python train.py --n_layer=11 --d_model=160 --router_score="sigmoid" --normalize_top_k=false --balance_loss=0.0135 --router_logit_norm=2.0 --router_bias=true --norm_eps=1e-06 --tie_embeddings=false --optimizer="muon_variant" --batch_tokens=[32768, 65536, 131072, 262144] --train_tokens=427300000 --steps=4557
Below are experts of layer 7 (counted from 0) of a mixture-of-experts language model. Rows are named router (the router's row for the expert), gate (a neuron's input weights, with its number), up (a neuron's input weights, with its number), down (a neuron's output weights, with its number) and show model dimensions 0-159. Each number is 128 + 32 x the weight over its row's rms, rounded and kept within 0 to 255.
After each expert's rows: a language model's description of what the expert responds to. This comes from a sample of Wikipedia text that the model never trained on.

# expert 9
router [165  99 154 121 168  98  89 135 108 144 101 123 112 174 136 187 107 123  82 152 108 161 111 107  81 124 151  87 117 120 129 181 154 119 124 156 114 138  76 150 161 126 119 127 178 123  66 167 175 157 121 124 145 163 129 161 112 162 164 105 151 162 101  85 130 133 148 127  78 104 117  97 121 170 169 106 153 151 106  87 145 112 113 134 123  83 127 188 130 147 125 126 169 139 110 146 192 126  92 120 161 172 102 121 116 117 115 169 170 151 161 136  87 153  88 116 118 119 168 105 123  82 118  93  84  63 113 173  67 155 144 154  32  73 182 139 133 111 127 118 162 160 156 138  96 172 168  95  84 152 162 116 123 206 197 219  96 144 103 103]
gate6 [101 121 151 137 123  80 113 126 142 127 226  88  90 134  81 142 156 113 161 134 132  90  84 145 118  87  85 169  98 131 166 108 163 125 154 111 112 171 146 121 153 148 118 174 107 134 156 121 185 155  99  39 153 223 149 132 101 121 161 184 117 146 114 144  83 126 148  71  82 132 103 131 115 158  86 128  99 137 131 159 134 171 155 108 134 152 216 124  85 147 128 156 147 157 135 135 116 129 103 130 161 150 115 162  89 140 115 129 139  92 119 157 120 158 117 134 149 151 170 127 166  99 150  84 162 126 149 184 129 183 135 174 116 155 156  95 233 137 138 140 162 174 130 107 212  90 159 144 138 133 165 117 124 136  61 134 185 108 117 118]
up6 [142 126 103 122 138 173 142 141 106 128  36 160 171 116 152 113 100 142  88 115 116 186 157 114 138 164 163  81 170 137  81 136  91 123 111 158 145  93 112 136  99 102 138  75 137 120 113 133  74 115 138 225 106  29 101 123 152 123  82  71 146 104 157 106 171 138 123 201 165 120 138 129 139 107 165 140 119 111 122  96 102  94 111 152 113 117  43 114 169 104 146 103 105 113 119 114 152 115 154 131 102  99 132  91 149 114 132 130 105 153 139 104 136  99 146 116 112 110  84 134  87 147 106 168 106 142 115  73 119  80 112  91 141  88 116 167  25 121 114 133  87  69 120 148  65 186 112 111 116 103  95 126 114 116 207 136  69 153 148 143]
down6 [138 184 123  91 120 132 121 145  99  81 132 131  92 156 135 155 101 119  86 101 113  71 194 163 150 185 102 106 146 151  78 113 158 168 117 105 105  83 145 153  34  42 115 162  94 130 158 120 111 118 117 138 160  51 144 125 120  93 140  55  78 117 167  87 112 142 158 110  92 138 115 113  59  65 105 199 112 109  98 115  88  69 177 138  81 101 128 133  91  93 151 135 149 118 139 154  84 181 160  80 104  77 148  86 149 111 129 148  88 128 146 162 131 130 117 104 130 118  99 137 110 104 118 130 119  96  94 121 101  92  76 116 103 105  90 143 142 110 125  95 134 118 164 183  61 100 140 125  74 125 160 147  98 149 169 107 123 114 101 136]
Colons after infobox field names, table pipes, list hyphens, and "the" after prepositions, e.g. Region:, Department:, include the.

# expert 5
router [154 139 144  84 159 107 156 118 144 110  94 113 116 169 178  91 126 136 163 109 150 152 106 145 118 121 153 188 167 121 189 142  99 157 105 105 116 130 192 122 128 172 133 145 121 125 189 113 125 123 153 122 183  93 140 117 128 134  94 154 166 136 125 120 125 129 124 117  65  69  81 119 111 132 136 161 112 106  81 160  74 125  94 123 178  81 100 129 159 144 137  78 153  94 137  83 138  74 196 202  94 123 155 121 193 163 174  72 140 145 141 109 156  60 160 166  83  98 188  98  88 129 142 121 146  85 154 181 156 156 137  91 111 114  74 170 130 112 162 176  92 113 119 204 116 124 165 101 104 132 119 175 113 164 101 153 101 120 168  69]
gate1 [148 102 100 159 189  95 126 100 132  79 103  96 142 155  80 131 151 156 155  88 103  80  84 121 147 167 141 190 112  98  78 167 179 169  79 131 191 125  95 105 114 130 139 158 102 110 117 171 153 101 134 169  77 153 140 111 110 119 133 100  90  78 121 105 111 152 119 151  98 162 181 164 109 135  79 145 132  90 101 109 158 181 128 106 158 100 103 168 176 107 152 159 160 113  97 113 140 102 148  82  66 191 115 160  99 132 174  87 145  95 112 141 160 162 133 199 124 174  87 199  77 153 154 117 105  88  86 166 106  92  78 159 163 154 101  90 169 110 127 136 185 175 149 107 140 121 128 118 132  75 138  92 128 184 130 156 121 103 129 136]
up1 [160 107  61  96  85 101  82  53  93  89 164  86 106 130 128 122 156 140 167 131  89  89 164 162 169 101 146 157 187 116 121 121 159 140 155  61 140  82 104 119 186 112 154 137 161  93 108  86 101 142  64  98  99  87 134 122  94 133 160 145 150  99 174 103 154 128 105 134 132 161 130  71 136 130 171 146 156 154  95 151 157 156 154 113 170 123 156 111 167 126 111 100 135 179 165  78 112 117  68  79 104 150  93 159 104 129 159 153  91 174 155  88 134  82 122 142 119  79 131 131 156  78 129 103  72 121 138 163 172 138 105  95 146 157 103 153 117  71 137 122 126 176 123 123 169 167 156  80  77  78 137 167  85 156  70 106  71 148 139 148]
down1 [ 99 143  88 169 147 179 115 138 116 143 102 144 147 159 102 146 133  96 109  94  86 123  83 160 152 133 161  87 123 112 121 115 119 176 161 101 202 156 169 109  94 189 197 177 112 127  97 127 141 144 161 121 101 104 125 142 175  79 105 171  73 128 110 104 120 197 103 136 146 155 130 100 142 106 145 134 175 120 125 135 151 169 131 127 137 120 134 170  77 129 143 123 180 163  77 141 121 134 104 132 150 102 111  96 142  54 156  68 179  81  96 161  95 129  99 127 132 112 196 141  79 152 117  86 116  74 125  46 138 127 146 116 123 101 162  68 226 170  91 175 183 152 129 156 198 147 112 163 161 137 139 147 111 129 122 132 146 105 127 145]
Digits and column headers in sports and election tables, such as Votes, Goals, Score, Turnout, and pieces of legend abbreviations.

# expert 23
router [130 117  65 134 116 145 146 132 208  97 158 131 138 102 163  54 149 108 156 113 127 141 143 199 157 110 119 187 136 135 202  79 155 176 107 150 145 154 202 133  90 156 101 124 110  92 181  93 105 147 123 162 126  91  55 129 129 106 115 157 146 128 107 173 141 151 121 113 148 112 105 168 168  88 121 162 110  76 112 131  90  94  79  94 139 161 135 114 159 100  88 108 107 158 159 116 106  56 115 131  68 106 145 123 163 120 139  89  92  65 192  84 134  64 101 130 129 147 100 126 122 169 149 181 149 191  89 162 151 133 183 134 158 156  97 112  94 152 152 124 107 159  97 112 167 110  81 125 147 129 135 149 178 114  96  81 128 139 132 158]
gate1 [ 53 178 127 192 121 115 111 175 101 163  90 151 101 181  90 156  76 100 192 132 183 118 121 168 180 117 165 169 147 181 181 113  93 165 130 110 156 118 113 136 134 138  98 132 120 117 136 104 171 117 109 146 140 141 140 125 162 114  87  87 178 162 163 183 135 122 137 130 133 139 136 155 138  69  87 143 167 143 171 110 126 132 122 144 104 138  83 164 165  91 183  97 157 187 155  86 122  97  77 105  99 133  74  71 108 157 127 119 172  87 169 160  91 101 180 167  86 118 122 133 115 157  89  91 125 166 181 130 129 128 110  93 136 159  99 149 121  72 154 162 159 128 158 201  95 156 164 139 134  99 158 108 189 132 100 107 143 174 119 150]
up1 [172 112 109  70 167  82 133 141 142 115 200  92 120 138 103 135 199 124 107  84 131 119 161  85  87 144 110 109  83  57 148 150 162  83  91 153 141 123 149 147 138  48 150 143 121 132 153  95 150 120 127 111 167 163 128 163 112 103 168 180 177  97  80 123 133 126 170 155  78  80 161  72 100 122 102 114 135 149 100 104 157 138 143 132 124 148 112 130  96 121  65  93 111 121  93 146 108 161 192 151 175 143 183 196 144 113 137 102  89 125 141 153 194 170 113 142 190 104 127 151  86 104 108 117 160 102 151  81 129 150 151 165  84 119 145 103 108 159 106 123  82 178  87  90 114  84 137 103 132 140  68  96  66 106 115 156 134  83 114  99]
down1 [164 129 116 144  70 148 132 138  99 111 118 175  58 181 108 144 162 165 139  79  99 119 165 221 139  99 152 107 117 147 134 147  55 180 139 128 134 178  88 122 139 122 148 100 186 144 111 135 160 120 160 116 150  93 103 167 170 163 109 113  74  96 176 134 144 124  86  80 166 187 131 118 109 185 129 101 153 127 161  89 134 189 117 119  86 173 110 183 114 120 159 141 101 153 118 150 123 147 190 170  94 112 111  73 112 119 127  73 201 128 106 222 139 116 188 135 120 118  96  98 127 137 151 166 112 112 145 153 126  88 133 159 173 114 122 109 100  91 122  98 156 107 158 154  87 133 173 141 124 136 177 159 120 145 137 127 171 172 123  85]
Letters opening acronyms in parentheses like SNEP, NWI, digits after decimal points in climate tables, and word-start stems like def, lim.

# expert 18
router [ 68 144  57 111  76 108 145 170 168 173 172 165 140 103 113 114 127 118  92 156 131 195 186 148 152 186  94 157 120 105 175  99 100 127 143 125 143 117 123 105 121 129 117 137 154 151 136 135 134 154 122 156 103  97 111 100 123 166  89 143  90 132  84 113  79 122 132 129 136 159 111 106 155 133 152 153  78 129 157 104 108 179 121 130  82 111 201 118 116  68 109 161 138  83 118 154 127 125  78 115  97 131 120 170 184 133 146  52 142  91 173 122 132  96 226 179  58 161 138 101 169 171 162 164 149 121 101 125 170  79 143 140 167 131  83 118 180 126 102  77 156 186 123 147 113 169 147 182 175 125 141 152 136 136 123 132 153 120 196 125]
gate4 [149  78  76  52 182 117 116 182 108  91 160  70 115 113 121  96 131 150 168 129  94 183 123  92 103 112 155 138 113 123 115 110  87 116 156 192  96 145  88 113 163 170  93 156  97 134  91 167  55  74 120 117  96 148 164 188 142 154 110 169 112 154  92 178 117  94 125 125 113 103 124 162  69 130 132  81 141  85 148 103 172 138 167 122  82 129  83 183 114 116 124 167 166 158 127  78  96 168 171 108 166 111  58 142 139 127 140 187 151 162 135 173 115  75 129  69 173 126 127 114 112 135 129  66 169 131 139 139 144 175 125 125 188 132 117  84 138 100 151 115 104 136  83  91 135 125 146 194 131 170 133  98 111 130  97 162 114 123 142 137]
up4 [148 120 124 125 154 104 163 177  75 114 104 141 180  81  78 110  96 118 119 132  93 182 129 102 163 120 106 135 165  95 133 124 108  88 180 209  78 112  67  71 120 119 121 159 157 106  96 149  50 159 125 119 110 112 196 124 102 123 102 106 119 157 126 137 155 115 154 111 186 111 148  91  73  97 146 125 170 118 105 164 144 112 154  65 116 108 153 131 160 139  70 165 179 145 146 113 127 138 132 159 155 145 156 122 101  98 183 109 109 204 163 131 140 140  80 108 190  77 136 112 142 164  89  80 113 155 145  86 153 142 162 164 125 152 162  66 147 119 149  90 150 117  99  87  99  90 105 146 121 175  86 176 111 106  63 120 166 117  92 127]
down4 [ 86 123 133 134 123 185 111  57 151  62 113 103  84 139 117 172 139  90 155 115 150 130 127 190 132 119 114 134 146  76 110 128 181 168 142 115 143 112  67 134 154 144 142 182 102 109 131  95 114 124 105 114 148 114 134 167 139 139 115 162  65 117 164 145 104 128 152  77  53 135 136 102 119 118  98  99 115 108 155 115  74 128 181 148 115 132  91 123  97 116 102  99 179 112  90 128 143 112  74 166 102 136 125  68 176 126  89 100 127 103 149  75 108 124 141 130 176 180 189 160 198  71 135 164  98 127 122 155 145 155  94  89  67 165 135  62 165  95 185 166  69 114 162 140 114 125 128 180 121 168  90 119 112 183 162 126 189 132 142 106]
Inner syllables of foreign names and uncommon words, often with j, zh, al, e.g. alg-or-ithm, R-al-uca, Dam-asc-ene.

# expert 6
router [174  95 176 183 103 133 130 176 116 123 137 108 126 152 147 139  87  77  80 139 131 123 148 132  96  89 109 151 114 157  91 115 143  80 188 154 125 157 144 113  94 111 125 144  97 201  86 106 146 135 172 159 156 105 147 115 150  96 141 106  91 134 119  86 133 143 116  77 109 145 130  92 146 100  80 131 104 137  89 156 124 160 103 133  65 100 161  71 167 106 146 146 133 139 127 136 174 151 121 159  78 180 125 119 159 243 147 106 112 183 106  96 114 143  78 111  93  92 135 168 105 129 144 161 110 173 117  48 117  75  98 113 141 128 151 173 146 112 111 135 145  91 187 166  88  96 173 106  95  46 172 117  93 150  94  90 154 126  84 147]
gate0 [113 132 154 131  93  90 127  50 141 135 144  95  90 129 164 108 115 143 122 147 124 144 126 154 148 142  78 212 128  47 115 137 141 115 201 132  97 155  79  85 104  98  98 175 116 110 121  88 142 108 138 128 119 107 131  95 141 100  96 100 144 112 204  77 114 117 105  80 149 157 123 117  60 107 110 105 151 102  95 121 156 164 133 171 121  98 163 143 169  98 163 134 152  94 126 151 124 119 143 134  84 130 139 114 158 149  74 165 160  97  84 179 133 140 137 114 135  52 179  91 164  76  95 136 180 179 157 103 124 115 177  98 131 152 165 103  99  59  65  82  97 118 144  79  90  90 157 103 123  86 166 129 171  93 149 164 108 157 158 118]
up0 [ 87 117  98 132 162 180 125 119 141  88 135 158 113 169 111 171 124 111 145 174  94 147 155  96 133 130 134 183  49 159 145 158  97 194 150 201  96  72 178 144 107 126 150 103 140 128 106 112 120 154 172 123 101 163 136  88 146 127 160 154  87 147 126 145 197  93 129 139 171 170 150 130 132 135 175 117 128 171 118 142 118 102 118 135 196  94 145 129 138 169  74 130 184 177 168 123 144 157  80  90 189 126 140 148 114 146 138  96 128 217 184  95 170 112 138 143  98 164 152 190 145  54 147  85  99 129 100 129 134 154 107 186  81  62 110 154 140 128 184 160 131 153 108 113 139 175  90  98 137 111 125 108 104 115 130 128  82 152 137 123]
down0 [107 143 133 158 156 144 190 203 171 124 119 117  76 162 137 126 178 123 134 121 122 147 153 121 112 134 120 167 115 102 120 111  89 106 151  99 142  63 164 123 120 143 155 162 140 166  71  17 147 111  86 130 135 152  82  97 153 125 119 169 210 164 176 128 124  95  80 192 143 100  78 159 108 124  99 135 132 101 136 100 158 131 120 136 148 144 100  71 121 122 127 162 132  80 137 153 124  60  92  96 156 191 104 116 139 114  86 184 133 181 132 184 160 153 129 141 126 124 117 157 159  88 152 120 112 148  97 148 188 141 142  95 166 172 145 168 130  95 129 129 110 154 126  97  76 125 181  63  51 126  83 134 165 105 137 101 113 102 127 114]
Mid-word pieces ending in -o such as ro, lo, io, to, within names like Pemb-ro-keshire, R-io, Ph-o-enix, Faust-o.

# expert 27
router [ 91 104  72 169 146 118 156 101 138 148 190  98  86 181 159 171 113 103 130 125 159 122 112 110 112 118 147 107 167 151 164 138 116 153  89 124 141 109 123 146 129 154 136  95 145 182 113 115 121 113  89 133  57 100 195  80 112  51 100 106 106 153 186 164 105 125 166 160  65 101 144  98 144  93 158 135  98  97 104 145  52  49 104 128 172  99  93 128 129 192 125 103 106 108 159 151 105 110 144  85 122 205  91 130 152 126  87 128 130 111  72 172 148 145 148  83  96 157 161  93 114  95  79 114 131 166 140 149 109 120 147 142 167 181 181  83  76 188 128 144 149 129 123 132 164 136 148 119 118 152 127 170 127 121  62 106  84 134 118  83]
gate0 [172 115 150 130 151 175 137 149  81 138 164 157 143  91 153 127 124 123 102  50 135 127  97 122 138 119  94 125 133 124 129 116 129 109 139 153 157 154 103 125 164 157 162  65  78 128 152 134  95  85  81 124 149 140 175 102 117  76 190  91 121 152 120 155   0 157  93  97 149 126  67 159 154 186 125 188 175 141  80 130 110 139 167 139  95 106 159 130 116 117 169  97  67  92 134 115 106 144 149 155 122 181 156 153 157 143 145 204 109 127 109 108 154 149 145 134 145  99 145 114  87  61 154 112 146 186  90  89 110 103 118 140  79 116 140 138 159 121 106 109 148 144 153 115  89 133  94 148 179 139 168 141 122 138  83 129 122  93  29  97]
up0 [153 110 164 143 108 104 143 105 178 158  62  85 114 139  82 130 189 117 158 195 126 128 144 148 151 161 179 104 188 121 100 135 100 153 116  85 137 174 170  77  99 135 140 214 197 113 125 181 100 135 136 117 132  91 163 110 131 101 133  88 125  95 154 146 223 168 140 158 138 155 152 125 141 144 138  47 103  63 143 111 151  99  91 136 133 125 105 114 135 135 126 160 159 118 129 152 118 117 132 114 141  92  66 138 124 132 117  74 139 139 127 135  94  88  90 118 137 129  93 158 187 172 111 148  88 117 122 106 136 116 117 112 202 202 126 119 107 138 162  85 124 166 155 170 174 162 155 130 131  94 120 110 121 133 159 159 121 187 217 140]
down0 [121  83 230 120 142 165  90 127 143 118 134 122 118 129 104  94  96 230 124 113 155 101 124  92 115  73  92  67  74  47  71 149  58 201 112 129  61 154 130  93 122 112 118 117 138  89 101 125 107 117  99  97 142 118 111 103 160  68 110 111 127 110 139  95 127  95 144  93 205  96 139 134 113 126  77 156 115 171 120 111  84 149 113 119 154 154 195 162 155 123 107 151 122 109 100 125 104 144  82 137 125 146 130 124 111 144  91  93 151 108  94  92 140 113 140 184 145 126 107 120  52  96 158 130 158  86 177 164 139 129 184 128 159  96 144 195 117 103 138 159 109 146 101 125 111 129 127 151 111 103 171 146 103 166 154 127 165 126 175 139]
Words and punctuation in album, song and film articles, such as album, released, song, and years or hyphens in track infoboxes.

# expert 14
router [147 110 189 131 144 171 130 138 129 120 155 169 135 168 127 138 131 139 178 146 126 144 127 172 108 112 127 127 170 135 129  94  79 119 164 126 103  93 125 165 173 152 143 164 181 170 129 163  93  78 116 101 102  98 140  56 156 171 165  84 111 129 119 110 128 116 156 129 103 111 147 176 146 104 123 170 238 130  73 157 132 125 120 148 160 144 154 122 101 128  93 164 125 124 117 136 116 122 143 116 155 128 134 128  64 111 147 175 125 132 145  98  94 182  84  93 137 210 173 176 152 101 184  86 186 166 161  81 160 152 174 120  83 106 134  54 195 156 115 138 134  79 107 162 184 101  91  85 132 118  88  84 125 176 157  81 145 132 139 144]
gate0 [132 115 147 181 164 151 160 165 134 137 118 124 118 133 123  90 156 106  70 173  98  83  96 100 122 118 142 134 120  71 139 106 117  63  84  81 126  92 114 107  65  74 118 147 154  75 135 139 157 106  53 112 109 171 119 153 139 175 156 149  79  75 153 162 132 127  88 167 128 156 121 149 147 185  95 145 124 157 101 111 156 192 167 128  95 128 175 125 167 128 124 175 167 120  98 162 172  56 174  94 140  92 170 130 177 166 178 126 119 152 164 185  92  91  86 108 108 170 129 105 177 115 125  89  78 137 110 168 144  95 108 141 111  89 127 136 105 153 194 175 111 148 141 114  89 179 125 110 174 125 166 143 152  94 141 121  87 101  83 129]
up0 [113  89 108  74 132  87 136 149 126 106  93 123  83 117 128 132 108 173  96 129 136 141  89 165 109 153 159 139 145 161 151 165 179 139 160 118  80  85 161 146 172 111  61  82 178 177 161 104 159 163 116  92 138  90 135 178 167 104 148  98 143  84 156 124  93  91 118 144 138 104  90 121 161 102  68 161 100  99 160 166 167 153  84 121  89 187 133 112 139 136  75 163 118 166 120 182 145 141 175 175 124 150 184 135  85  99  80 119 178 100 179 147  69 110 189 131 161 114 111 103 162 147 140 101 148 109  87  88 181 126 187 161 112 128  88 141  88 156 158 170 103  94 100 139 176  84 155 142 168  60 157 106 107 151 129 138 107 134 131 109]
down0 [ 96 149 187 153  88  97 103 114  77 147 135 157 163 119 118  84  89  77  68 107 104  81  89 104 156 123 103 155 105 168  94 142  92 144 161 162 120 107  74 128 132 102  88 182  95 163 197 105 117  99 113 133 101 204 121 130 128 142  59 148 216  90  88 129 130 115 114  69 171 121  94  57 102 123  96 121 126 140 129 136 112 128 146 150 141 117 109  80 121  96 153 165  74 150 161  83 128 168 128  99 110 167 126 146 156 111  81 169 170 109 132 124 136 126 165 118  98  98 151 144 142  92 140 138  87 131 124 120 112 102 108  93 169 138 155 168 194  86 125 128 153 137 159 121 135 196 119 104 115 173 146 190 134  87 124 127 156 122  63  57]
Decade prefixes like 201, 199, and stems after a first letter such as s-un, te-en, plus nouns and verbs like work, fight, job.

# expert 30
router [ 75  78 156 119 158 173 136 133 127 166  95 146 149  65 155 150 144  80  86 166 130 116 188  62 103 162 145  92 149 145 168 123 176 124 159 123 126 113 136 168 124 136 140 128 120 186 139 114 148  85 132 186 149 114  90 137 100  63 172 131  97  89  72  69 175 149 134  83 145 105 185  97 141 100 102 127 129 156 149 130 190 132 111 127 108 131 139 111 165 126 119 157 158  98  61 115  83 101 176 105 113 115 154 109  97 171 143 130 136 153  87 132  87 188  73 101 149 141 110 148 132  99 114 121 138 154 136 180 125  95 155 134 233 131 134 107 129 100  74  70  71 155 127  53 110  84 109 155 124  99 153 170 138 101 120 112 135 137 112 172]
gate5 [141 113 143 135 139 164 120 171  55 148 123 146  92 149 190 118  97 177 131 133 126 115 141  56 100 161 131 100 113 140 147  99 105 158 138  84 114 116  94 113 146  90 120 143 128 182 124 110 121 150 147 149 148  69 128 155 159 112 168  81 239 157 118 131 152 142 174 166  88 117  90 149  72 156 141 162 138  69 163 169 146  65 121  97 166  88 139 201 134 149 159 138 119  91 111 106 144 175 114 143 110  89 122 109 112 168  87 112 168  52 163 189 113 157 141 129 114  80 139 180 151 126 123 111  87 122 110 168 116 147 122 143 184  85  91  89  87 145 199 124 119 137  69 107 144 108 158 156 106 124 106 127 135 167 151 114 160  67 127 143]
up5 [171 127 127 113 159 107  91  90 117 189 142  80 200 118  86 151 105  97  77 147  93 126 112  98 144 119 100 121 119  89 113 154 146 135 159 129 117 146  60 123 132 144 129  93 138  94 104 175 142  98 129 138 157 138 106 113 148 115 174  57 130 137 128 210  76 139 157 140 111  63 150 136  84 109 169 192 144  70  85  93 151  79 123 146 130 123 107 126 172 146 169 120 122 150 139 123  88 143 112 133 119 150 213 133 115 157 136 146 159 138 150 181 155 108 105 141  78  94 120 166 153 124 121 129  98 114 108 172 123 153 143 177 155  89 163 128 107  94 203 128 192  97 163 115 131  78  80 125  89 124 134 233 110 130  86 154 134 155  77 159]
down5 [ 54 103  84 140 100 158 119  82 139 145 170 120 124  45 108 116 156 135 152 168 111  81 128 182  80 129 148 136 179 111 176 150 149 126  98 122 128 122 104 156 138 110 124 136 164 125 143 108 177 126 149  71 136 127 137 165 105 112  76 151 134 132 173 136 102 161  74 173  88  99  63 177 103 132 113 109 131 136 108  83 167  98  56  61 119  43 112  69 131 165 133 180 125  99  67 182 181 154 100 133 170  95 124 163 129 181 161 102  82 104 160 151 130 134 147 101 160 152 129 182 106 110 113  99  97 132 122 133 141 128  85  95 149 107 111 124 103 158 101 132 176 109 108  88 131 123 125 153 192  95 120 125 136  50 129 167 141 135 140  99]
Hyphens, heading equals signs and table pipes right after line breaks, starting infobox fields or lists, e.g. - Formula:, ==See also==.

# expert 3
router [ 73 128 115 133 118 147 168 151 185  92 183 177 157 110 128 112 127  91 122  96 134 143 152 144 203 129 128 100 141 127 222  94 115 141  98 139 116 147 155 134  93 165 115  93 111 101 203 145 114 181 146 161  98  89  96  59 137 140  36 143  62 116 136 108 112 150 157 135 150  99 137 193 165 112 137 143 101 103 139 141  88  86 123 146  90 124 181 113 151  78  92  83 116 129 152 148 122  94 107 131 130 122 102 102 137 157 104 121 116  97 134  90 134  82 135 132 182 122  77 145 101 179 173 141 145 167 143 101 182  99 132  81 172 134 143 123 121 106 134  88 117  97 113 120 140 137  98  98 150  69 146 148 138 101 101 101 133 145 251 133]
gate4 [141 114 144 104  61 124 130 133 109 147 130  71 128 143 109 132 117 195 181 139 150 138 162 130 151 116 178 159 161 127 110 186 116 121 150 115  65 122 139 106 119 155 102  80  51 138 156 114  47 184 114 113 131 123 144 124 151 201  77 135  92 146 145 116 105 128 125 151  79  77 149 108 145 146 131 136 110 119 112  79 140 107 120 111 137 134 145 122 128  91 129 107 127 147 118 158 137 140 148 113  52  99 115 144 182 125 174 150 101 170 143 140 121 117 147 196 147 145 119 102  90  89 109  90 104 123 103 159 119  81  88 174  81 106 187 128 136 167 137  69 161 117 141 177 139 116 132 138 156 118 193 129 176 205 100 253 126 150 130  91]
up4 [ 79  90 126 132  94 108 201 130 139 132 125 116  70 119 167 138 112 132 162  79 181 158 107 154 155  92 115 169 144 135 165 155  69 159 172 133 140 174 167 122 137 214 141 112 102 154 136 130 126 160 147 105 127 104  79 100  82 143 138 122  97 131 181 121 105  97  94 145 134 170 118  74 161 156 112 114 140 113 176 134 129 128 164 160 178 144 169 116 104 118 108  95 216 144 145 153 150 152 138 159 123 152 132 114 173 163 149 130  85 131 172  87 117 116 194 163 135 117 149 118 140  80 110  87 159 197 133 122 179 115 119 139  85  76 148 118 100 116  79  82 121  24 171 125  66  89  92  92 116 152 163 136 158 137 157 136 178 125 153 145]
down4 [138 198 106 124 124 119 133 102 124 134 116 138 118 122 137 156 150 162 161 115 235  74 131 146 127 124 161 148 144 169 153 125 115 140 127  67 175 164 151 147 144 150 173 143  98 103 153  74 180 124 179 187 149 134 123 137 104  99 100 141 130 105  70 117 126  69 135  86 115 136 123 195 122 140 150 107 155  93 115 101 127 112 153 139  91 118 107 135 111 177 129 112 139  74 112 146  71  72 100 162 115 104  98 122 121 155  91 124 133 145 181 178  94 145 131  98   2 154 164 157 135 158  68 157 173 138 115 142 145 111 132 173 130 153  64  74 142 118 109  77 132 139 174 115 116  86 172 128  64  88 106 148 127 128 164 159 105 138 159 171]
Syllables inside transliterated Persian, Arabic, Thai and African place or personal names, such as B-akh-sh, Isf-ah-an, Bur-kina, Namib-ia.

# expert 25
router [205 113  52 115 116 127 178 123 163  86  91 150 152 108 112 132 136 186 143 122  82  79 125  92 118 136 170 110  86 135 111  81 142 120 109 127 198 139 109 139 144 119  71 177 107 112 176 163 154 187 169  79  94 115  59  91  79 122 112  72 118 143  98 161 108 150  99 129 136  76  73 122 140 175  79 112 133  77 169 123  86 130 167 146 100 108 158 114 187 152  72 106 104 120  91 133 151 137  93 170 194  89 153 126 124 125 154 147 170 174 131 110 103 112  87 116 109 159 116  84  91  99  96  77  90 130 143 139 153 128 123 131  45 183 152 128 124 150 127 186 126 109 134 122 153 101 133 100 133 108 128 113  63 164 124 164 131 126 122 122]
gate2 [140  62  89 169 110  55 132 163 181  94 130 163 149 166 100 165 181 124 122 118 112 162 127 136  54 159  87 134  68 120 139 118 118 126  95 101 163 151 114  51 138  81 117 162 152 130 172 143 152 154 172 106 113 141 162 154 127 120 192  81  86 144 120 142  87  87 146 108  78 148 132 167 118 186  75 139 125 111  78 130 135  94 171 135 173 124 128 130 138 107 154 105 171 110 152 113  59 114 179 127 117  73 138 202 161  96 147 149 133 142 135 147 159 151 132 155 122 132 135 106 153 145  84 144 147 110 210 119 164 120 144 153 109 114 126 136 155 119 122 165  93 178 183 158 184 106 118 136 169  99 109 158 139 157  99 119 214 147 139 172]
up2 [144  89 143 102 159  79 103 153  95  67 164 113 177 125 168 150 125 142 143 137 176 183 101  68 140 169  78 125 141 113 129 120  88 200 155 136  88 123 168 137 188 153 132  94 145 103 139  91  68  96 134 113 144 141 121  79  84  88 125 139  97 124 139 115 167 168  96 121  58 103 177 139 142 114 129 109 209  92 115 125 107 110  98 133  87 160 171 134 135  87 161 104  61 129 147  94 115 105 115 131 185  91  82 120 128 173 134 138 226 157 109 143 120 176 116 154 149 165 169  92 139 118 104 120 176 134 140 134 133  89 103 124 171 102 177 143 170 134 168 125 114 206 178 157  80 128 136 119 152 100 151  97 118 123 110  97 178 110 134 111]
down2 [210 122 138 147 168 129 119 174 129 129 195 129 136 149 137 106 115 147 115 137 150 163 131  95 136 145 152 171 151  68  80 132 205 136 125 163 135  86 106 147 108  80 147 143 151  65 127 111 155 117 130 141 149  76  91 127 115 159 136  75 112  84 163 102 154 117  53 128 114 141 174 150 104 161 197 103 107 156 107 147 148  99 131  81  96 103 108 150 142 119 142  75 125  61 109 166 112 155 128 147 143 105  96 127 128 102 136 140 110 148  69  99 122 138 142 139 168 102  85 186 158 129 158  87  91 116 120 142 128 117 108 162 184 175 181  89 109 105 123 138 153 195 173 140  60 189 119  72 158  89 133 144 116  58  90 148 107 108 101 195]
Spaces and pipes between table cells, pieces of country and region names in lists like Mongolia and Sierra Leone, and °E.